python train.py --groups_per_token=3 --norm="rmsnorm" --norm_eps=1e-06 --tie_embeddings=false
Below are experts of layer 5 (counted from 0) of a mixture-of-experts language model. Rows are named router (the router's row for the expert), gate (a neuron's input weights, with its number), up (a neuron's input weights, with its number) and show model dimensions 0-255. Each number is 50 + 15 x the weight over its row's rms, rounded and kept within 0 to 99.
After each expert's rows: a language model's description of what the expert responds to. This comes from a sample of Wikipedia text that the model never trained on.

# expert 3
router:18 44 66 56 79 44 52 84 39 66 48 12 72 55 39 32 63 79 59 74 53 21 82 38 37 61 71 39 49 47 53 49 49 53 63 40 56 66 39 55 64 46 67 47 63 30 56 35 62 40 58 40 57 47 47 46 66 50 42 48 39 46 47 04 63 97 35 41 59 37 44 48 66 63 38 67 49 56 39 45 48 45 42 55 58 61 62 58 61 63 45 40 73 51 55 43 22 45 64 54 22 70 34 74 32 40 38 67 39 53 54 56 75 32 55 52 48 52 43 32 58 38 62 63 40 42 81 60 54 50 59 20 65 70 36 52 67 71 46 61 42 35 80 33 26 54 45 69 48 60 53 47 58 30 49 46 63 48 71 63 49 62 40 52 75 39 55 32 57 59 23 33 54 64 54 33 22 65 77 69 67 34 20 61 52 26 41 26 40 61 64 43 58 54 43 73 40 65 42 47 37 36 44 52 52 28 30 32 24 51 26 27 44 56 49 73 58 53 48 74 51 37 58 61 27 44 79 65 47 35 44 32 58 55 81 51 49 53 69 50 42 26 61 48 49 75 38 71 77 61 70 22 54 55 65 44
gate0:70 31 70 46 56 39 64 36 59 73 50 39 33 52 52 31 50 24 64 40 42 56 65 26 78 43 55 36 64 63 65 56 42 28 54 53 39 63 65 69 71 57 39 49 48 38 56 30 68 34 68 54 40 53 47 48 55 47 55 37 39 49 71 51 48 49 56 44 43 39 70 28 73 78 16 47 85 48 71 49 68 49 49 55 53 14 80 35 45 74 47 56 56 40 43 40 56 28 27 91 62 91 62 53 43 32 53 49 67 42 12 46 57 42 82 44 59 49 71 84 45 46 70 56 40 68 28 47 42 54 55 16 44 38 55 56 69 75 56 70 47 49 58 66 44 62 30 54 32 52 66 39 57 71 61 53 64 29 31 64 40 66 51 54 41 49 52 68 10 36 73 61 76 51 40 56 57 62 49 57 43 43 29 34 29 69 30 43 40 71 22 48 50 41 34 77 39 44 40 74 38 45 32 38 46 64 70 63 38 51 43 36 46 60 35 81 43 36 67 58 25 70 49 32 67 42 56 40 32 55 51 58 47 68 46 53 37 67 20 62 31 69 45 47 58 50 49 50 56 70 60 55 31 62 65 30
up0:57 35 51 58 37 32 52 82 53 52 64 42 22 48 68 53 33 38 40 42 55 59 49 56 29 33 64 26 56 79 45 63 56 44 74 40 69 34 47 54 66 35 33 44 72 33 47 53 71 24 54 47 38 31 44 43 60 22 49 41 26 43 64 40 57 26 42 55 72 74 61 39 32 51 56 49 59 21 50 51 52 33 61 46 35 12 44 48 07 41 45 42 50 43 28 50 52 33 40 37 40 67 60 29 40 45 39 49 33 49 28 70 45 63 82 50 55 43 55 80 49 52 47 47 46 66 54 63 58 55 52 28 60 58 66 88 69 63 56 58 51 53 51 53 36 45 46 62 43 44 56 45 64 23 84 47 28 41 14 39 57 15 48 67 35 26 28 54 57 37 53 67 47 73 49 37 61 50 40 57 21 22 16 43 51 42 57 56 49 51 41 48 56 67 47 74 64 45 75 65 26 38 43 35 55 43 66 41 60 83 60 68 80 77 53 27 36 31 43 64 36 59 82 58 51 31 56 66 49 56 58 35 74 37 39 49 49 43 31 48 52 67 92 46 50 34 55 71 37 61 45 42 41 64 71 62
What it handles: Pieces of personal surnames in sports tables and lists, like Nyström, Shaw, Hortons, plus line-initial He, His, dashes and pipes.

# expert 14
router:17 55 55 64 57 46 38 71 30 52 36 41 52 56 37 33 71 55 62 69 39 38 75 23 60 54 79 40 50 50 50 63 77 65 78 31 50 67 48 61 77 38 66 45 58 48 71 22 69 40 68 51 26 63 23 41 70 40 60 50 32 42 24 40 69 49 30 52 75 35 53 32 35 60 59 58 28 43 33 50 41 46 36 59 35 68 66 73 70 53 75 44 57 52 69 22 40 36 58 68 21 71 45 54 40 27 37 61 47 24 53 63 60 35 70 36 67 57 67 34 68 39 66 57 42 36 66 35 76 42 65 34 61 73 48 48 61 46 31 54 62 45 75 30 43 67 42 62 56 51 57 60 70 33 39 44 44 46 63 59 60 68 34 40 59 20 67 49 56 64 51 42 67 55 72 34 29 52 61 66 83 28 43 64 59 28 51 34 57 69 80 39 44 78 43 88 31 73 37 60 35 43 25 56 52 33 60 44 43 62 70 46 46 53 41 66 61 57 50 67 40 24 62 40 42 58 71 71 68 31 43 35 25 77 53 60 38 38 54 67 37 39 63 34 45 50 34 54 78 48 53 45 67 39 63 54
gate7:42 36 88 36 67 41 48 23 34 41 47 55 37 32 45 50 62 49 31 79 41 90 73 58 65 29 51 44 33 43 32 64 56 79 53 36 43 49 59 48 60 74 66 64 40 52 36 69 38 51 47 54 35 75 51 49 52 40 49 39 53 61 66 58 46 51 50 44 26 53 57 40 75 43 30 61 32 29 31 59 55 57 35 39 48 41 50 41 68 61 77 47 66 41 67 82 26 60 53 47 38 44 57 44 48 73 59 35 60 02 56 33 47 41 65 34 54 37 76 31 65 40 39 62 70 71 32 10 67 65 48 61 22 70 39 46 57 32 22 32 47 49 31 61 22 54 34 66 79 70 50 81 46 30 21 45 36 54 55 72 70 48 68 51 60 51 55 51 39 42 53 28 71 65 75 60 23 63 44 42 77 43 41 59 58 41 52 47 38 76 57 41 45 62 60 45 35 50 53 65 59 42 19 66 47 67 31 63 37 62 37 48 56 73 32 55 38 53 52 55 53 71 66 48 10 47 77 36 55 56 63 70 67 58 38 72 48 54 43 38 47 55 75 67 33 53 42 71 56 31 40 36 47 47 54 65
up7:43 38 84 64 60 24 53 42 44 63 45 57 47 28 49 62 27 53 50 46 73 47 45 43 42 47 32 53 35 60 26 47 20 60 47 25 57 37 33 33 64 62 57 63 29 51 76 42 65 20 38 37 61 43 63 75 78 69 28 49 63 75 42 49 58 16 63 52 31 65 64 51 44 34 48 64 67 22 77 66 58 59 43 65 73 65 69 20 44 83 37 51 71 41 62 62 44 58 35 42 69 57 46 48 43 35 39 37 55 65 43 26 52 58 45 50 30 36 39 60 55 28 60 88 48 76 51 54 44 51 35 41 35 73 55 75 48 65 60 36 61 61 47 41 27 64 63 86 43 67 56 58 41 69 58 27 65 37 53 69 40 50 24 45 52 44 64 30 55 55 84 60 49 88 20 49 31 55 47 51 42 45 30 44 48 47 14 58 61 69 33 56 59 37 59 35 43 49 70 65 50 36 48 52 64 71 48 44 31 68 77 56 72 31 63 66 54 75 57 64 33 40 69 61 56 55 53 39 63 71 72 49 51 33 24 31 57 42 55 41 51 77 63 50 59 60 48 50 50 46 55 42 68 52 68 20
What it handles: Month names and the year digits after 19 or 20 in dates and table rows, plus 'the' or 'his' before notable nouns.

# expert 2
router:99 42 29 64 36 28 82 22 59 36 41 51 47 66 44 51 71 77 42 42 64 93 99 99 58 71 52 06 34 40 29 45 60 61 48 41 18 53 44 48 49 32 74 26 53 34 51 60 60 51 65 36 44 68 14 30 59 29 49 52 34 73 43 48 48 71 24 50 53 36 54 49 39 49 67 42 51 24 39 53 45 41 21 66 33 57 73 59 53 71 42 57 61 55 48 39 54 33 58 68 45 57 40 59 44 45 43 52 60 46 35 65 49 51 72 47 64 60 48 51 54 32 60 70 46 41 76 36 70 34 38 22 55 30 48 40 75 62 31 46 55 39 68 35 36 33 36 53 67 56 45 42 62 51 35 29 57 30 47 58 50 57 35 38 72 46 44 39 59 59 49 35 67 43 58 39 39 63 52 73 62 41 38 53 46 51 44 44 47 56 56 27 58 59 35 59 56 57 46 20 47 44 32 49 60 50 41 40 37 63 58 46 60 49 41 59 56 61 57 50 46 30 53 58 42 46 58 67 68 56 41 48 32 52 75 42 50 51 72 34 45 22 68 40 64 51 37 43 45 59 55 38 70 60 74 68
gate1:67 07 35 65 41 74 37 57 42 34 08 57 39 80 72 80 82 79 51 50 41 99 87 99 30 70 26 24 47 56 55 42 42 42 73 35 55 46 61 54 62 54 30 40 41 43 50 55 65 64 36 44 37 54 38 38 47 38 68 50 52 49 19 39 56 64 58 55 45 44 63 47 44 46 42 62 32 65 33 67 48 55 64 55 40 38 33 62 74 72 72 32 48 30 54 32 70 49 49 52 37 58 43 37 66 24 49 70 65 33 48 71 46 42 71 39 49 34 52 44 57 52 36 46 73 57 48 41 53 47 50 33 54 41 38 45 68 48 71 37 45 31 53 38 60 62 51 57 60 51 58 61 68 42 40 62 41 61 58 58 49 49 29 67 59 38 45 41 30 53 48 54 56 76 30 17 35 53 64 58 58 61 44 80 45 48 25 55 43 54 32 44 65 44 54 37 40 69 69 54 54 35 47 63 29 42 16 37 28 46 64 63 50 58 37 51 44 65 34 48 54 50 37 65 29 51 44 33 47 62 39 44 56 39 55 27 34 44 55 39 41 34 42 64 57 61 52 73 46 44 58 50 83 50 39 42
up1:87 50 41 72 61 64 60 31 69 42 13 37 25 81 56 62 87 80 24 70 71 75 80 67 56 64 37 37 22 58 06 56 39 35 41 63 55 43 37 81 52 55 25 47 61 58 33 27 82 75 54 59 48 54 33 47 62 34 60 48 55 68 40 48 57 44 55 27 30 28 47 52 40 51 61 60 37 55 66 88 43 22 48 85 39 45 42 49 23 55 32 64 60 21 53 58 67 45 50 52 40 66 41 53 91 37 46 58 52 61 49 46 72 65 51 51 40 63 64 56 49 38 44 55 54 68 42 56 53 51 65 36 53 53 67 81 52 32 71 36 55 58 09 64 63 56 36 46 53 50 49 27 48 35 51 74 33 64 52 40 34 49 67 64 68 39 60 42 45 40 64 70 39 47 56 28 56 64 59 62 73 49 28 46 49 57 64 46 39 36 58 44 51 73 56 63 56 68 29 43 38 42 72 42 43 43 38 66 35 55 62 40 53 37 66 49 53 48 46 46 62 43 54 54 49 51 47 47 99 39 58 66 53 41 48 57 71 51 59 37 50 41 72 34 35 40 39 48 28 62 34 20 51 42 44 47
What it handles: Capital letters, initials and first pieces of personal names and titles, such as Mr, Sir, William, J., and country codes like GER.

# expert 4
router:40 53 67 77 67 61 50 68 41 66 38 44 69 67 49 40 80 54 62 47 32 34 64 27 38 60 55 55 52 71 57 63 58 57 59 27 44 79 28 50 66 31 52 44 49 38 48 24 72 41 49 39 40 62 39 34 48 72 43 42 44 48 47 26 78 67 35 64 78 41 53 40 60 60 70 62 21 47 40 61 34 43 23 70 46 83 74 65 54 61 68 39 50 50 66 29 58 48 68 57 36 54 40 76 35 48 36 54 74 49 24 56 49 44 69 40 61 68 64 36 65 32 57 55 35 25 72 48 42 35 70 33 74 74 44 58 62 54 38 49 57 48 74 32 56 54 24 71 59 66 58 48 64 41 50 32 44 33 71 57 51 87 29 54 55 38 56 23 75 70 58 19 63 51 59 18 31 62 53 51 56 35 44 53 62 26 22 37 70 66 63 36 52 61 37 80 37 64 27 49 45 57 37 60 59 54 56 46 43 61 67 34 53 68 42 77 55 64 60 58 44 42 59 47 42 63 62 62 74 37 33 23 48 77 64 51 34 53 70 67 43 36 51 42 43 78 33 50 65 32 57 19 71 23 66 56
gate1:42 51 26 43 27 50 67 45 73 22 37 65 64 59 61 60 45 47 49 60 40 38 56 44 55 76 40 49 54 43 68 57 46 44 32 66 65 40 75 50 27 68 65 44 58 81 72 43 56 43 58 52 69 61 34 30 49 49 66 30 50 62 12 29 59 49 58 34 71 27 44 91 52 56 41 54 48 61 72 59 85 68 33 54 52 65 53 76 39 37 32 51 40 45 34 61 35 47 58 56 13 45 55 67 51 54 49 18 63 58 58 38 48 39 41 51 64 58 37 51 65 42 63 64 50 51 59 63 52 39 87 36 48 53 55 45 44 36 63 58 38 46 36 48 56 55 62 48 53 62 39 50 07 69 57 38 65 46 44 54 58 35 46 74 30 37 28 54 48 46 80 49 25 56 56 42 59 63 54 40 77 57 51 51 55 38 67 47 47 55 38 27 61 52 54 54 59 58 49 40 33 83 57 54 51 30 62 55 32 65 69 52 51 36 42 75 87 77 80 21 33 50 35 62 57 68 99 77 65 57 30 41 69 72 52 42 35 48 47 66 34 56 38 81 42 59 30 65 63 35 43 43 36 53 68 10
up1:23 59 74 41 62 59 44 21 61 58 60 48 35 19 16 29 58 47 53 35 60 43 50 45 57 35 54 53 30 49 27 40 68 67 93 56 49 52 38 49 60 37 70 46 47 44 44 40 42 28 47 69 39 42 46 46 70 47 75 44 69 42 65 55 38 30 23 62 16 37 63 66 75 53 59 51 42 77 21 61 11 22 67 21 36 25 77 53 32 60 55 45 36 54 42 58 40 67 62 54 62 56 25 28 44 45 67 40 46 48 55 66 34 61 55 47 39 53 62 69 31 49 31 72 51 72 33 51 47 48 59 32 46 55 45 49 43 42 64 45 39 48 48 56 46 42 83 52 42 76 55 28 59 55 43 71 48 59 69 46 51 69 49 55 54 53 42 76 32 59 31 67 68 70 47 40 24 35 69 35 35 50 79 26 72 55 42 39 63 90 67 49 37 41 53 31 64 59 53 62 48 01 45 38 40 62 64 51 45 64 36 45 48 55 54 48 36 35 61 86 36 63 56 54 35 48 44 46 63 40 80 38 23 52 67 47 74 38 42 69 57 55 44 22 48 41 68 47 38 62 50 62 33 50 28 60
What it handles: Prepositions and motion or career verbs in biographical narrative after was/he, such as worked for, graduating from, moved, took, received.

# expert 15
router:39 68 11 45 30 25 51 34 65 66 99 67 37 00 43 55 16 35 36 02 44 67 47 89 26 61 27 43 64 48 43 45 58 44 51 40 21 61 47 67 42 60 53 53 70 38 66 64 44 46 48 39 39 54 25 51 57 51 46 60 38 39 28 60 46 59 36 63 44 49 55 54 42 50 43 36 06 47 22 37 32 60 31 46 18 66 59 58 39 68 68 42 61 59 53 60 37 32 61 69 53 51 37 53 44 47 35 54 55 39 26 63 60 51 70 57 73 60 65 57 57 29 51 58 50 56 58 38 52 42 65 38 46 26 41 42 52 60 23 52 59 42 49 33 55 74 55 42 65 64 72 73 48 64 48 31 48 35 51 66 45 49 37 50 46 33 55 52 61 46 48 34 76 37 50 35 50 50 43 48 45 29 38 56 37 62 46 49 46 43 94 37 40 53 46 48 41 59 29 30 38 37 25 69 50 36 46 43 43 49 73 54 79 60 49 53 66 69 64 51 38 26 73 61 44 44 49 67 52 40 10 45 22 61 68 62 61 36 50 54 32 25 76 41 63 46 36 38 52 51 58 67 66 49 46 51
gate1:32 37 36 73 55 47 53 30 85 27 47 29 46 47 42 45 53 40 68 38 39 44 37 58 52 65 71 75 49 37 72 73 84 59 48 29 30 52 56 74 30 13 68 31 29 24 46 68 29 29 45 48 46 45 41 47 59 32 55 08 56 58 55 28 52 44 34 51 22 45 48 37 59 53 54 32 45 35 45 50 46 69 45 56 32 38 43 46 37 55 46 53 54 66 42 65 34 30 53 59 56 59 44 36 72 46 43 58 42 37 59 73 63 47 87 53 82 40 63 50 57 52 30 32 34 55 10 50 66 30 45 50 32 27 43 62 37 16 35 48 71 46 37 35 25 74 54 60 59 56 54 68 50 32 48 39 54 34 67 71 46 65 51 54 27 38 36 47 51 16 41 61 53 60 43 62 61 45 49 45 36 35 46 45 13 42 35 42 51 32 39 51 56 46 63 58 86 55 57 47 48 62 49 43 50 60 34 54 70 40 67 64 52 63 35 27 35 72 50 17 37 41 58 58 70 42 22 41 53 31 67 46 26 44 93 32 57 83 50 32 37 59 54 37 31 48 31 32 59 50 62 30 57 58 47 53
up1:63 63 55 36 48 56 45 57 55 25 29 49 57 58 30 77 42 61 45 59 39 62 45 41 46 30 61 34 44 66 48 51 35 75 39 23 56 48 60 58 72 27 37 82 71 46 45 33 52 30 41 66 46 55 45 22 41 26 45 44 21 58 54 41 63 49 38 62 13 57 71 76 30 45 73 55 44 43 47 46 33 66 59 21 42 35 66 41 42 48 32 30 34 60 47 38 38 49 56 23 31 94 73 49 48 49 40 73 41 61 51 63 51 63 59 45 43 33 46 34 43 46 46 76 63 18 28 68 38 39 63 81 58 47 68 65 57 63 46 48 45 52 32 55 41 75 45 58 67 51 42 48 71 40 28 54 27 51 51 75 50 23 31 51 55 49 43 50 28 58 41 67 64 59 56 63 64 34 50 36 63 42 64 74 47 22 64 75 54 45 65 33 75 56 97 40 52 64 61 49 29 63 72 62 71 34 38 48 71 52 30 46 45 43 56 41 48 32 61 60 07 35 39 38 78 47 52 52 35 47 54 25 28 29 41 56 41 52 29 23 39 57 71 44 17 57 41 33 63 57 62 52 44 47 43 75
What it handles: First capital pieces of proper names, places and teams after a pipe or the, such as La Salle, Anaheim, Kilsyth, Croatia.

# expert 11
router:26 53 55 51 28 45 77 46 43 38 47 19 43 41 32 34 43 59 44 48 30 44 75 56 70 56 51 65 76 67 57 65 54 77 72 32 37 29 36 55 56 41 71 50 56 42 50 23 73 57 75 57 20 56 39 19 59 53 60 52 24 50 16 38 67 68 42 46 72 17 50 45 78 58 47 46 44 43 79 31 32 44 45 50 41 47 62 65 56 67 54 38 52 37 58 39 55 47 61 62 36 71 34 59 58 39 22 53 69 33 45 55 62 39 73 49 63 70 62 41 69 44 89 68 39 35 56 37 64 49 59 44 78 43 45 40 47 71 44 60 55 44 71 33 41 69 33 73 64 62 55 36 60 17 51 44 62 35 50 57 70 59 33 38 57 38 49 20 67 77 32 19 53 53 56 41 39 50 79 51 70 49 45 54 64 43 38 31 56 56 62 38 30 65 28 85 27 55 34 48 30 38 36 83 60 37 34 29 42 65 66 42 63 56 23 57 60 75 56 56 44 28 55 53 40 34 50 58 69 68 35 22 19 75 57 64 39 28 51 63 38 51 48 43 45 54 38 53 64 48 55 31 63 47 56 65
gate2:24 44 56 52 38 54 42 46 49 41 30 27 47 67 64 56 52 53 50 45 74 54 49 55 33 47 56 55 57 52 44 48 53 53 69 53 68 52 39 73 50 53 38 35 38 44 21 61 75 42 59 45 18 77 24 21 44 47 52 43 45 57 46 59 30 48 71 64 86 45 74 56 58 47 73 58 61 71 98 60 38 61 43 38 47 72 90 14 55 53 24 40 88 64 64 43 53 63 58 73 42 28 77 40 47 74 67 46 49 41 55 61 50 66 56 46 59 45 57 67 69 50 37 35 26 60 43 56 24 43 63 23 70 44 27 49 77 22 58 53 29 24 53 60 68 57 45 41 53 51 51 48 55 41 56 38 51 47 43 54 52 52 22 57 60 56 52 41 56 54 49 34 96 54 50 51 60 50 52 28 29 66 71 43 42 54 34 49 70 72 23 50 35 70 30 41 40 51 45 45 70 61 54 62 60 59 31 15 51 71 28 59 27 43 46 52 57 51 87 66 50 62 62 63 40 51 71 53 49 69 42 78 39 62 59 75 69 33 55 55 52 40 76 61 41 69 35 57 42 75 29 27 33 49 48 44
up2:76 48 40 37 66 41 44 46 40 47 63 61 48 39 43 51 37 55 45 47 45 83 69 52 47 52 39 54 57 70 54 43 23 41 40 52 33 70 35 16 48 49 49 68 41 35 48 25 73 52 43 48 59 42 58 76 66 40 61 44 65 47 66 61 38 64 45 47 35 46 55 34 40 56 89 54 50 31 21 40 42 31 67 46 54 41 35 51 39 76 56 78 63 21 64 53 60 60 70 40 70 74 76 55 45 23 27 72 58 35 56 61 53 56 61 47 49 62 32 38 60 74 68 53 83 22 60 74 45 44 26 76 62 36 53 50 64 68 45 65 75 48 37 62 21 58 52 32 27 50 17 59 55 19 28 40 51 21 48 66 43 63 48 48 46 54 75 68 58 57 40 54 40 60 39 32 36 50 54 64 74 43 47 76 62 47 48 73 34 36 76 58 49 58 64 50 49 35 56 57 61 35 48 43 01 55 63 64 47 32 54 57 64 68 48 51 42 59 34 06 54 46 52 39 68 64 37 71 65 36 59 41 62 30 25 29 55 41 46 56 09 44 34 29 72 42 50 38 47 78 36 64 56 37 59 45
What it handles: Prepositions in, of, on in titles and prose, sentence-initial In, and the 19 or 20 that starts a year.